From a checkpoint of a small mixture-of-experts model trained on Wikipedia: a softmax router.
Below are experts of layer 3 (counted from 0) of a mixture-of-experts language model. Rows are named gate (a neuron's input weights, with its number), up (a neuron's input weights, with its number) and show model dimensions 224-255. Each number is 128 + 32 x the weight over its row's rms, rounded and kept within 0 to 255. Numbers have three digits each.
Before each expert's rows: a language model's description of what the expert responds to; "gets" lists some tokens that make up at least twice as much of what it gets as of all text. This comes from a sample of Wikipedia text that the model never trained on. Tokens count by the router's weight.

# expert 15
What it handles: List-item dashes, table pipes, opening year parentheses like (1991), and field labels such as Synonyms: or episodes: in discographies and species lists.
gets: "-", " |", " the", " -", ";", " (199"
gate4:157174058146127170101085098136211129140143141120085149161094156191150055106110133148101151118139
up4:188139073157102171131108121154194172187127159138071126158091169147106113144115125148085180148130
gate5:130123098158121197132134099141163142079098157147143096135088195121115115149201099154099104197123
up5:131164094162112149106139090137161118074114181174077102121132167090158166134153093145101086199200
gate6:088184079100142182074121138147089156154147099170142155156180162170173122117154119129116080173171
up6:062146135165145134122144091149078098090165105143133144146106145106120150094073123098159126198142
gate7:149144162137114113051134166146079117058128143080099095106178133108149163128166084149102153152156
up7:161120182123103113136130170149073149084103100118099101084146099143126157154154035176161114080135
gate8:131146099160117113146078093114167152114091210140111125090171157104126109161151119133115166174103
up8:142187080193130163130063092142136105147110156151133151069172189135131125125063131167134170167082
gate9:105169141154079168067196089153151156141063113133121117071129127156091113107103103133101072115140
up9:075162126172102160103159072157120106140108110167111087085169146147093097138121103097092134094091
gate10:158139115184054143125054105151121153134152186121162145137189120143137092115142102098121167116160
up10:120150103136091137072066108167136119099144137145160125103182127141150095101115089098128116094163
gate11:160157152117140186133161075182174149183108201130080124106118131118143172072107199104128108172164
up11:143126106156119151103154118132116091142112117177154120159152156087140127112124133147123062149149
gate12:113118190128097159075112165112140175161097149110090149095166186142199114097113117093164100112185
up12:144103080133168136172148112144120152119156158100175122165065105143096149178138127093063152120120
gate13:152189134171131177134135116104166153146107177107086135091128110182105099171154105148065168154130
up13:122149156199148168083173178123156140098091134093077133127109140143099127145128171075188169119106
gate14:121139095139186148081153140157135117081176109175084129124086150150191156110130117075072107187136
up14:120098134128115091103141136116182135100152126110139136104143160104084134167176172068119110125137
gate15:173179143156141133114096176144185125161164116133122145112146120192087073093075107129138175114151
up15:167116044088155209118113091167138139171114110119173112141093177172145104151145145117118174097178
gate16:139149159144131161078141139141077108050138083118143131144143156121163128120132139121177103191139
up16:120048177087178151115140085144114114169221098125138115104129120125105093141117138102136183138097

# expert 1
What it handles: Connectives and function words like and, was, near in census and locality prose and climate or data tables, e.g. "households, and families".
gets: " and", " |", " it", " It", " about", " near"
gate4:097107149106115126139152135103073079129131135175098133141154108093127138078117156142114071152110
up4:098074122072100156131138115129106114107118125180069154141147120084170105110108156158082082176150
gate5:106083111112148143145174160112140118062126099107144189117150081089151138123116196149109174101129
up5:076139096121123122157161157112123109128114116073153091160130038095109078160150136160146131111106
gate6:138151122161191133120141150193130135111110071144136180110156077157145124161094130129085174205113
up6:130067128134056158113149142114126078121079145150148141196153135091144161124104117154100104122060
gate7:121111077126177156164096097151123066136132078063072129125133048123184151138107141131113142164128
up7:143087107100127092150183120067092089156115114148136119108181171139102171155085158098056120075192
gate8:099112145109133100152140125142139106067162131090092149140098072064170154096153163123132147192140
up8:167074136070149113144074158096123090129118090170146170066163190085151147182120121141075161142165
gate9:150101098195113118146076144136160165168102191080117089134162164179154189128126068138140078081111
up9:136128083134096093145135196116160171073109182131139109127171108174122138118083135135177140111131
gate10:062158129083109119154157128134147144183104186155161137079176167122045132119068098141119130162120
up10:186155187166189174125127070166141095118185102113117075128092137154167096136173128106100095085156
gate11:138118069141178153153125131124112126203116157126123090121122102112099078124069127098100167150120
up11:165148069141148111182105112142191134164163170113111121107105151139141084081166131117112119192164
gate12:155110114126132086135091158106130122160068123140125217025177124108133122099097139110152210111080
up12:103128137106172103155160145159115111156119090205120111144078121164116108131102127135156123226174
gate13:077154110111085172087081100113142104135128111106122171104104125103148069171136125138117144104148
up13:068125076124134174113060126101162147125070116158114166129113095128154070151093139162160171111112
gate14:090122110150157128099127124092144067110074064106167103169134136206121138092110193156131098120092
up14:129163130170069118121212105147114162147171184101079075147083187072175110092193132123127140086173
gate15:155128174148097183129184099130090130151192126112102111183079046088145115139121121093109092109091
up15:113134141097152157135118156106135175086095187132147117093159154149091093155190119175127132153107
gate16:100115110128158150145116096136083092129160122103138133178116119179129170157073152099122138114187
up16:103150114153092126138134131085134152120121109113149132056132169097207118120172088138156086163121

# expert 35
What it handles: Year numbers and digits in dates, census tables, coordinates and numeric lists, such as 2019, 2000, 46′; also the word for.
gets: " for", " 2019", " 2020", "4", " 2003", "3"
gate4:113172126124142108125173152146127182106109069107123188156167126113128124129120090127096099102100
up4:153121164149121139151042075109117078157142178116156133109135151132101138079193144113162157129158
gate5:127101153087163183133206133150103154106115100147122165190129100117153173130101098170122136147104
up5:142097167115121140192123173146078145098121117117136140146078043154125106130116134089168089152105
gate6:122145143142131134188158152130113082133156174169184137086131117140129133167075067189109083152113
up6:103136095115111126164168142092105113123123138152144086139182165113143131153066046168142107098139
gate7:153085126080093139124141123086096182077176163173058100094128151112158122124200098170102071089148
up7:134071081130118153155141133115106129072122107163028090166149135073158154178174124154151123124080
gate8:112149121173151098115149118149149097132139111122158177208120111095152140094162148119149029110076
up8:127142154109128086091117108077189147185132134118135077163078171117127112138147133111191118125121
gate9:089175117169140186156096174198133157137164174114115132114094149184106135149106118140118110155147
up9:121182141120140141150060170130140123156077154132124177093161087188127124086136165130136171160165
gate10:127127151098131129097205114014135188162115118130154154119109093148128114113093159114161115094139
up10:137095154116113129119164138084159149171137092155142141098098131158167100126139147123176158111108
gate11:111165127060132151143118063071077054067127104099142135166096103124136129115144193142158134146150
up11:161136112138149132125139089103140160090151180144162097150130118105163167117130102109108087164138
gate12:174132108126105100190092156105122139126125141132132085177112100072102112080113065134104099068147
up12:172056123115134083184104162093100104145142123153131115179112067077147169108125076146125100082135
gate13:117122101129126141098112093110125108121061054176133155183090127122130124093130154149146142169125
up13:094157067136147149138126136134090098113039080142101126149108124167151165078122152158157092171125
gate14:165172135087112152120187110107144123142188165146168146167111109047100127125139044108115136150077
up14:123164071094105157138135105142118130157146112176094189141119105069131142129134108149152111116069
gate15:095132149117143167177103166198178152108097119077087166170113124094101114131109172082107168147120
up15:080143125148080155128096197181143117097106093101102143067138119171125136086111171149153132102114
gate16:100190102131054159179197057121151108101117113148174139126112103154198117149130109132112144152113
up16:126085108114143119124087094145120121147149160146092127114148107126075120076148111183149087109097

# expert 47
What it handles: Mostly the word the after prepositions, plus suffix pieces such as -ed, -al, -aging completing words like wooded, charcoal.
gets: " the", "ed", "'s", "al", " a", " G"
gate0:094134119173155109138077124099110146092123160161081115140157184078185142109137138153156143181160
up0:092134114052103074132173092115115116121116152111137154108125117141144124121180114177155136121131
gate1:119171143139129187168149122135174112066167169100139062130138109142145161063137131127092064096127
up1:112138135162094189173097141108196116156118101104151110093066149071126127125117152119128107195164
gate2:109112150165130067126072083167107164159128144167147196115121162196175171087104153104163145132107
up2:153118107087142186154157156125125094086177106086170075111171109106117108174194123165065092120143
gate3:098113135130145148162095098155032077130126092181113138171143113123154171140151117167113126096105
up3:185159090166147102165096088124082088176129062146166162110165125124128072138122150130166179106093
gate4:111097103165151088143061075139074091091169098163151139155160173171134128156117204114175147153165
up4:157163160143126183150144160134161218125130111135131113127072116153161137132126084086126136144128
gate5:127093110127158153126132066112129088136084112097118113107157160145192149126159121114190100096141
up5:135072113163150090125101115072107133098100132111117078107117167193167111167160094104186146084131
gate6:129146064146104080135066154150105139113114163099144121090148142150148171145114192099135162129138
up6:132113165165165083086117182099108197141153131153148119079151138174151151114198142207184176093109
gate7:114161166154132071136103146121108190102130091134218161124142141111143090073098169137174163099175
up7:120087164102137129124085109157169094168121214158104092145150100070089168190094067172120091135061
gate8:132110104117164161147078144106160156178107159128089121167082088155111137131151140139153115090111
up8:113141170139088116129165128123122053089151091107148129124188170120106131132114101137134170154129
gate9:141135154153124063142129154125143185071113170132149184127117150168161159070119156123176161107148
up9:129157122115138101126057203143123140095108118171148147079177152124112088107212159140153109040081
gate10:084170158170139118095119134122121069162117121111128156110069119138103123168126115177182117139108
up10:172103045187132160175163158166086111105149138131147134086109120116159160130141136127136105119149
gate11:160135151141119054116142177129154162146124113172149108135107121168127150114164119131180154118137
up11:084158126114100144166176122113087187111128187119178120129186173115099124140112103133123100121069
gate12:089129155111141077088177129110126110139088206091069177098162127138176152146144135143182111117133
up12:146128115143151103104100153134128117121136119101166132123152141143127146080113094135120132118136

# expert 32
What it handles: Four-digit years and day numbers in dates, especially after in, July or On (1973, 2005, 11 November), plus quotation marks.
gets: "\"", ")", " 2013", " 2011", " 2015", " 2009"
gate4:136215162091157152134184180144122117130144070194165180131113052142138111139106229108099136164082
up4:173164118086180115108179135113102108098148109208119179119108101167151106067073169147106172206065
gate5:122115118092095125141137141169110107162051108118114173077146144131163132147136156184156122085163
up5:145148120119129168160158126129106135149153103125147126149131081111143127195132103130143151181070
gate6:103144138128144132078099124134130134135125112123119117138186074136124118160171164167143129100141
up6:145106143186154137148097140132156110180127145075094078106130166134131164125172162134076117157147
gate7:114156164158121184084079146182120121133139144193093100169128167140144095169103118138057145106141
up7:184143110104147107071133162113170153159155055139144151175125156076084181140143164102134161088121
gate8:128171143098162163124140162145107103117144152146141100120145140154142135178135135087115168187118
up8:126133132069138121025147188136132075141062134114108137131132082164099101081126069171134178170173
gate9:142091093145175146113078083103063106091098119141062119107134067102130174145127126156120091111153
up9:153157145132121167153156154075200153176163150121162120156117144122126080135180088137148139149082
gate10:096177125141101136110106165153094149117154113149129160124068110160141124189107109119113137124062
up10:180083151172085103158120083101123139169161208114181056131125130066098135096083114101166072122118
gate11:148154122091149123124096133128122122125123181144137112088128098163107115174151066090152112135101
up11:100106129195108132154141095101163135101122098098122077177109153094129149134090142162089146110155
gate12:160046137134180110135133085151068112137096110146095131115136120132119173105134120136123104097091
up12:101205134104131156121140135107160153111160132107195153145108119129072119168115097147127122169120
gate13:110159064067166041088158114096122144148098056125124157154170073108131066131158112150181148109121
up13:141149088123177126129121132134098125123108069128087203145152115117121083111135116118211114100073
gate14:134125150148188149112126176126141114103097144121107095176109161173175105140112145131060109129138
up14:129145169146154123076097169107119069130155117149114132125208156176160090147148135171122164079123
gate15:158153134098137122114149078097159120104148123156120070095079099151109142104064113127185110131103
up15:073172187183135130100145117178093129105138148131141143181125131119129164159139145099117113144152
gate16:121140152130131142121148144125153116139133150157118108100107143132091093179102169106136159153106
up16:134137077155116164171131081112087161059135096097156111176118100081177149111121075113140048124108

# expert 61
What it handles: Indefinite articles a, an, another after verbs or prepositions, and table pipe separators in results and succession tables, e.g. "won a gold medal".
gets: " a", " |", " an", " the", " A", " he"
gate4:142147145100164124094095128102129095128151107084057202105079121171141113130194151151117097082199
up4:142129109130090155150136090137150117142054136112191055059141146063124075104121111126138134164147
gate5:156121096117125120117186105091131100129135053142182187096128131102138133136132141134144082145137
up5:158162177156138122132097123046133151079191159111079076112108120101138090172107092081091130112091
gate6:154147134172154124145137083116132157063186101111191116111082131130109151098161150125106056141104
up6:075104115140109120131119150131129141104121134099104169145130141149138137148104147119102135149145
gate7:167121096155098115110153134064191123122185094195092063107157113120079116093077114087108149083108
up7:139086144121078067184136126156112113162075115140158093070167118163153162084137120158141188125139
gate8:144097152044110128119171140142128142123135186156170150099123134096093110149118134137093127105063
up8:163103149104084124140218118143061145155111135161133085126149123088070133119177110141101145128091
gate9:109142124112154115074113149147089100049131100091133187110077130177128109120119144192096140117160
up9:064137190137116106069156131083098121111121109151094176155076159156094151112175183126096105120160
gate10:116103135139078135139157129166126187110203076153174114112155137104074118090064130086105140112145
up10:164132106116173065112093090101141077143136189076092142098136143069100111184171113152093155103087
gate11:074119165205121139098189102136141132098139113140118110185097159126125120163142148150164111074096
up11:164192098125121184133074116113145149081161157117102174112101149115178105151131100106109098163149
gate12:106128143101139128069109119043101116111108074089132205096092125175153118149139185200138120131162
up12:170132131164182124133137126175142164126103119097130056134138129125127111143077117075144136131126
gate13:061133123141140097134099159142107101124141053106090238100106149163128120102157171137062128144181
up13:054096118087148097156128174131059059160129112124061198128137133146130152086164182142090143139165
gate14:094156119114178135107136116097078093150168097133142101064183153093104050107136125079130107122160
up14:176111115142124123164141133182146169077083192086098130193106135095101156154146107160090123080078
gate15:115120134127179139100130096106115108096072058064113200087104166166099141117188135155110111099100
up15:131150131128103131138101085133167181098164153145107053140114164019145075171095076131135109163097
gate16:080154088137173163105133101131147099062190090186128182105149105157115100140163095114108095109135
up16:086125161087107177171135133138108136122164109169074185104163131098107069134123102128135135123146

# expert 20
What it handles: Dashes in road-junction tables (SH 10 west – Walsenburg), empty table-cell spaces, and linking words such as to, via, near, through.
gets: " ", " to", " as", " for", " in", " at"
gate0:123138106149100113199169179120135213087130143165093132118118124143064156107125096152132126166071
up0:096139106077098165145118075135151135071188137084115112149101120122147123167160090141116056103096
gate1:147138135130128121112101096145152147182140118195063121187157130072120143081103174118116105149094
up1:164123084129110126148083112119091175177126102094104146221113106070128149101168145166124129113112
gate2:173097084122112140106141138148084124082103112085180199141207157175161115139095188126149139173174
up2:185067099094161189156166147097099090065098114129146182190186166125187083096118137101126140131166
gate3:127132113140145086118112112100112120144107092141098167137129186133119069132108104125167165137127
up3:133120092094107149101156165139104162070160120089163073147159107137189133166092127162102104123078
gate4:115132209077129137100079117096131095171146194128142145170130119050144113180155169075117146111135
up4:143116148172127147209129148141101196082167112088164122047147152158136079134105069135142123099126
gate5:141086118091106190107119162108157075157127125169090108165176108076086145146080143093107182130106
up5:150125115146198177126140139147205123177119121127092196145143120086121107106081126088079145176092
gate6:133106095085178181110190093134144158103139122186113113178160133086101195131150093131055073164100
up6:097101118103139095166177174129124150099142159181121126177134121132125150143151171092113105144117
gate7:138144115137162134063105118119152090187090077064100132081145077165155087118125194122131190110126
up7:102125133106077136134131128094147129075194093114148145163154155086128114191117059155084098143153
gate8:106149162068151168151116109122117147178137117156122109142142107152163118074121189137090122165126
up8:131121120133082121149209116153151123143149114128147137115127115164127124133139150108120081142138
gate9:138117063148118130111147137161174125107112103135157114145118132155077127102138133125142024117138
up9:061130146160134130107136109133128190101148099146111142149146075108186150154127160084116104126170
gate10:154116134138173117097121110115103139112115080128105142132121128143143140117123167091148198097138
up10:137110159131182087140111124135140110106112058147091169098122100188144161091085166106142113106126
gate11:090163124106124092160123121116156126124071143100124184177132097065183151116101124119038087156135
up11:122169053151121106160167140127173143115108137096153124193187084099136172121167142156096049114117
gate12:126111070118140166107189107147212157132109116116172150156070104081090126165130194099116143114143
up12:150082138114107139118095161084074092164136146104110125087120212202113110095109108134135148136072

# expert 24
What it handles: Wikipedia heading equals signs and heading words, like ==History==, ===Friendlies===, == Biography, plus the line break after headings.
gets: "==", "===", " ==", "\n", " ===", "===="
gate0:133103108129173124128153112142155144178098104063123106196168113166120129175119075083120093132081
up0:146114181130147181148099164113155141104159137126139103136084150125140094188143123098140125129180
gate1:131087111105101114155145081125081137131091089187091082134128120075151135115113175196094124128068
up1:162106043089120149094113107122143087123064081161110125132166116071176130137072124146096130123063
gate2:136173118093134141091093188117162163137146107118109122106109123149093138137081164103146165183144
up2:159044105154084106167186085093118112119071093105101144184134136135164159083143179168179105073128
gate3:115137109081144118082126161162117105093235134145164113111115130099119085131142135101138125110139
up3:147076113140112125188093098123169146158067093106088103086179144140121155102106104179149117132093
gate4:123135168118096139159127074101090156113112127155085097113164156140091127092122115169111092062105
up4:125208103114149131163099171148124090137148167119126175120136110135170137113116104105144180148169
gate5:109200106124123146149134143072126162117111139144157147197150129128140125111125103129107032124115
up5:128081110089119117137119200146158163128118128142116074103119144140170094147116131173142151131168
gate6:077162149120166169157110119148109113140133148146210045146144115101091126146067106072112142162129
up6:121134116094136103101136120144146117133138120090131114106133082068083117103156162116170163077083
gate7:126103133119127149148143037102083068123061000139148158086134144139110124100127155155151098133106
up7:137127159111116146129121162112159119100214212103097104099076138140132081122140099118102137087150
gate8:135181126148107110134180142134135123090136078172189140154160125164176128095126186136115064131111
up8:120121096144103179155102143125185115103142211039067096161131089112039133149137099145118148187126
gate9:096140132133168133157124121137122077099136151115117109131091107173156127101120147092142142117162
up9:118177143086144166138086154168132082071181154133119116110115095145150132132101131088129129121176
gate10:151157111092108116140134119139066071118225139165154139091126096137151164111157086141153139088160
up10:161159153152117104138108160101094152150070094151089138064133147190116154147104206135122150151136
gate11:141145079085166138088126076102106118176117118098149213162074073116129066101148151098163135098095
up11:098146179160110102115133147168149128111144150142121053101160168141158138114124107156158128174163
gate12:122115079098165108056196128110111104118116128112122165134136139114089111142127180076114139100137
up12:144151088117103139095173152099078121117188164141194113089112106112123172115115129090079083137154

# expert 62
What it handles: Commas fused to word endings or standing alone at clause ends (him, place, monuments), usually followed by and, but, which.
gets: ",", "s,", "e,", "ing,", "es,", "a,"
gate0:141103118092126112161125162160128076103095098135128120109159108156127137102149105163136133109174
up0:139143091063148126165086127114131061124195132124148114117165051165142083101148075129138133145212
gate1:184125108094039118122143106089141124117140131146151088116104139159066102137126081115163138150152
up1:137146101062089106064140189151179140131076094145083146094176153158123122115139147166142117145158
gate2:174154176176103114113112116146131128172081114155147147093120151124079105089054148121111132126103
up2:109170142153062198154118105107122190100196169114120096127122101126089145181153094114120151151087
gate3:159114104116137171105084131133113108128118151159135146083139099068078071140147141154138124121115
up3:087127079091149122086110187158123084157084132167114183102213091149119136175131173166116153121136
gate4:178171133159135085152088090119142116100137135156132091123111103117129131105082114094175093134141
up4:148088147159122138155170107085092165118146155103151047157092136100111084175131061071123149120095
gate5:157071116056105197058098088112181091124131153135103172105115133127112082135129127098180155058139
up5:157175097163129075181130130156071164144131101149200113119134106153120161144111095139123110160099
gate6:106132092075156062058202152120136092109116106143143155125172133118120131089175141145137099179185
up6:182135115059132063082152097042134116128175097157136144081134099080101105085156136151171161151182
gate7:130142072054147138121148171153123144134070183171124131164142074119073130145087179104118221112170
up7:124161156145169120172161126131089097159117095122141132133097197144135162148114138153121117101112
gate8:102116131092110098076173113175156083146185144122116119156122160153192138117132132139065069128162
up8:104134129104107147124188178139177167164089112153105124138151098123144139127233171132136171064099
gate9:202141120099122129097111114093051162138127061131160106134152116016160054191048066092127099132072
up9:154178095095142104082132135146103144162123079166124140131162089085155120155051116125120107105070
gate10:179100106114133144083103098166145079135127094165117133110153090201106083075083150100131106103158
up10:089112157155148138215149124093096182136108124133144140123107128093174183174125120150167135138089
gate11:139071099137119195089123142109104133134153104129134136095091108124156150079119148124168164111156
up11:119139164135118063169099121140123125101111139099123134171161157097061108165078103099091089112116
gate12:118125144160195156143128136201119110108096098108109148187105146158149172148132125123121106147104
up12:121147137198186114152147127213091153116072159095097136188117146114142170144107150143121088159080

# expert 2
What it handles: Word pieces inside non-English names and places (Scandinavian, German, Slavic), plus opening parentheses, backslashes and coordinate symbols, e.g. (da], ″N.
gets: " (", " ", " de", "z", " N", " K"
gate0:127121103171122116130105135125096086125093178142151152187123117091097095079123155108152185172115
up0:109127131097126216130183075128067170121120131107127103088125175157096167134147134136113104114169
gate1:075192130191097164114176162111101162103082181107125116147131166148082145116122117133118146158104
up1:161114159123129108189078116133108171168157135091115143135136101083138123121154139160124135101104
gate2:146080162150103073082111148129162091125098112149122173069127176137151124143122064120087105150160
up2:151159149114139169146092106115106120146125133088151167185137127083097111109158092166138128122137
gate3:128185119111109159096142129115135119147078154091148153117120126201188063090081187123144163187149
up3:122167125106077143171186147143141146131101152140158150141204152156132111076132181121123157116085
gate4:115117132150114161083124160111108137134099123128139113139146077153097135142160130068154140142107
up4:154124080106156160145112150175133101109142163136079127152109144142153088178149168158123187148083
gate5:137167143136176072124080136137140143202134153128108119128122103179184061125120124143125176121129
up5:101138107160095142098144117170131094116193127137109101187064075106082075207120048132145164121076
gate6:170129132163114096081159119117189112168098108121083119118074166124123066161174128116151125180194
up6:064110129193122135089137119140100141130140089111150140063202229181174114133098061072162085111152
gate7:115091106217074145154169112090118181169160153153144121113114142097079159125108107086123156123092
up7:139117097149083167154144149137133180117152133125137081123181142194086097116099137061106132153139
gate8:130098080135108139167123177115093103099066096091158112082129096178190088127135155105170129093165
up8:111108115112141127161128167062064083110073174143057144080162107200148115151106119085107116096200
gate9:115182143130118116122198104116104138105113120057163087095125120147094115124140047145094088159137
up9:147118141131151119111072166144159124175122135173093178176152168055101145148148170077156170085123
gate10:174119140112156058121120100099127132170130162138109073130105148077093105094086104153181115109094
up10:158155129110091120079135131081117115100121168138143103119159158152146125140123194129163166117143
gate11:110157228124115144133102117084092165099085172112135133076105151116061124152132121092142085187194
up11:111131163119136123140086170160069081146067103144119121081123094201124144122153107062162120149125
gate12:123138133138135109123116099088120104157093120108151140065118093122150120121105098137150116183098
up12:143017066107104153146067120166079154119117095138117131157084109103116092171075114071102134138105

# expert 48
What it handles: Opening pieces of foreign names and word stems, such as Ul-san, Ur-r-utia, intellig-ent, Mon-arch-y, plus art, all, the.
gets: " the", " L", " all", " l", " out", " Ch"
gate0:166123131099128110112083123138121139149174125179168097100141105116103085142093137115139136104143
up0:099100136117151140152060113116121095130193124132242168143167099126095165115120104162132138090130
gate1:166074108097101110118131134132120187102157125121100100088091175151102166174176144099129088117066
up1:153107122128074038155156161152090142115131170093128089103162155091148155135119087144083101137169
gate2:130145148189079093108116136096161121099182130123132148184142147068122125193112110092130065117169
up2:131094200077204183108169060140082115103107153125113120089114096121130119115135187183140177117127
gate3:113087120143120144141123100105167120136142135104121166139120079084165147138148094081133111105086
up3:127091118180093111132123125108082128105106070159168142139130121102166131185142089118118067104125
gate4:213163118114135202129141111117103137151168138105147119136109119096110129109116141178152101161137
up4:123103088145128146092112124081121163186086136131121145137133034113128114142098080123186101144120
gate5:101101097092100187129134137095090160081131123102179143098115058056157122100105106117117112138103
up5:129091170131090115208099127148137172118095114165213149110170103073154134121086112177155130117109
gate6:108065147173139099202152138181083154071162134144064116129086134106133115140110121056049104071143
up6:140125162125087112138117132141111130062163179129102158124113169126095104134102095105111155075150
gate7:139145196163115131146096107115117092165113142118114138115097085170119105161134085080145092066144
up7:076101162180136078108108151173088166167117164105092143100168141129140126143127121140140068143106
gate8:146095186191117125135124128131114184067243159172127125182151063056078168168152098100104119100128
up8:139101189153111102116112181108135194086208119169162154154179100105139153171133048106139137094157
gate9:146154127087128163091160157113129122093125177150124120121128122129110136132150112158145075175097
up9:160103118051074130101149202100140126133131116126159113097128109153140135173136089121101071150111
gate10:190153165145125144121140200148125183071097088108177153095118137148119067142088120056077152169066
up10:061193189144136139125128121073178091119130138118138136145153190121171168151105080160194109093115
gate11:133174099171086129066142186075164159094146115130122078112108129166086095151142085103166130167122
up11:133116142101129113085138140100093112153097055129102134085074158122128112123100138151165161183109
gate12:074135127155167111067117181140096138086128085136117113123076086163173145143138138101144120131110
up12:143133060112109111069121186104062130099127108130116228136072128137169170150100099098167126158097

# expert 42
What it handles: Pipe separators starting or splitting table cells, plus the preposition at for places (at the Sydney Showground) and semicolons.
gets: " |", "|", " at", ";", ");", " At"
gate0:081158097121106089092135176115160129093110179139125084102164101150107131092167127114133073147162
up0:098127109106129158175195132119112106132154120123166089093122013084095141134097123137159113099107
gate1:103130126189132161146114125163170168102135181149129101141143136091103124128141090131104136084078
up1:151125093134075102147151170129134147145113194112039102064182054112110134080107135108129149169170
gate2:097159142158130149114112171118220108111200117132111104142119172198093119197061181040163150119126
up2:161147115090144102106093108112110096109114110061139171067098122070099099115181082179085123153154
gate3:117172126179138134129127112131169178116144156137118140085146115059093124155138084168119102095109
up3:181105073073175108166094188096120122151108153107104142022143032104148139090126116129103142176157
gate4:124149092097171169130100191082118094140095077093092141113079082125126143128112148165112133146220
up4:075095141083147094160196182156098123141151093144044108115147122176120138117160117099150139137113
gate5:171132191108197091072095161096153122086140082015139158121122134111118105169114108112079091118149
up5:153127158139174130065177137119096071107107056125096107122123141172145143155165127091091122111082
gate6:144121195112171099132127084148137098133167162113114112088135140118108141161185130115133123100127
up6:133112211090173127133128131130150111143196180177091143127110113077134125160157135125113154154091
gate7:122085174135103112169130115185095148133150124149207149169093194120132139112145158128165165138079
up7:097152167139080174118147112100106123085178120120216110127070175167135130184164056121126072153106
gate8:154093115062136230143165123126117144146190067139117146169091097136194129142091139136177148137113
up8:130143153170104086122106126140124159136090215133091119114191134122096127137198103175087106150156
gate9:160141086172131191101182230138120134077189112129115118127115134097136112127152127103104155152144
up9:113129023132071119117103211102162133085123190100121069131137084114121097068090130100171122114096
gate10:062128148162126089074153100112188136085102104162141118157124166141132139167122141123130114135088
up10:126113107130181095115185112119127125140119079160104103091125108115053110122064158166165153111125
gate11:167122144203131153130157097119106158100141065121136037140164159165164128155114099027129084073116
up11:120110094089148141152058142083139155146070151115119134109077119125144129154122059201115113145177
gate12:131135210203128135155133118090105132108127175099091114128071171096112136127114095161080091139098
up12:161126132126149202162081131123149213139127102117085099094117126105124145093028131138156127189153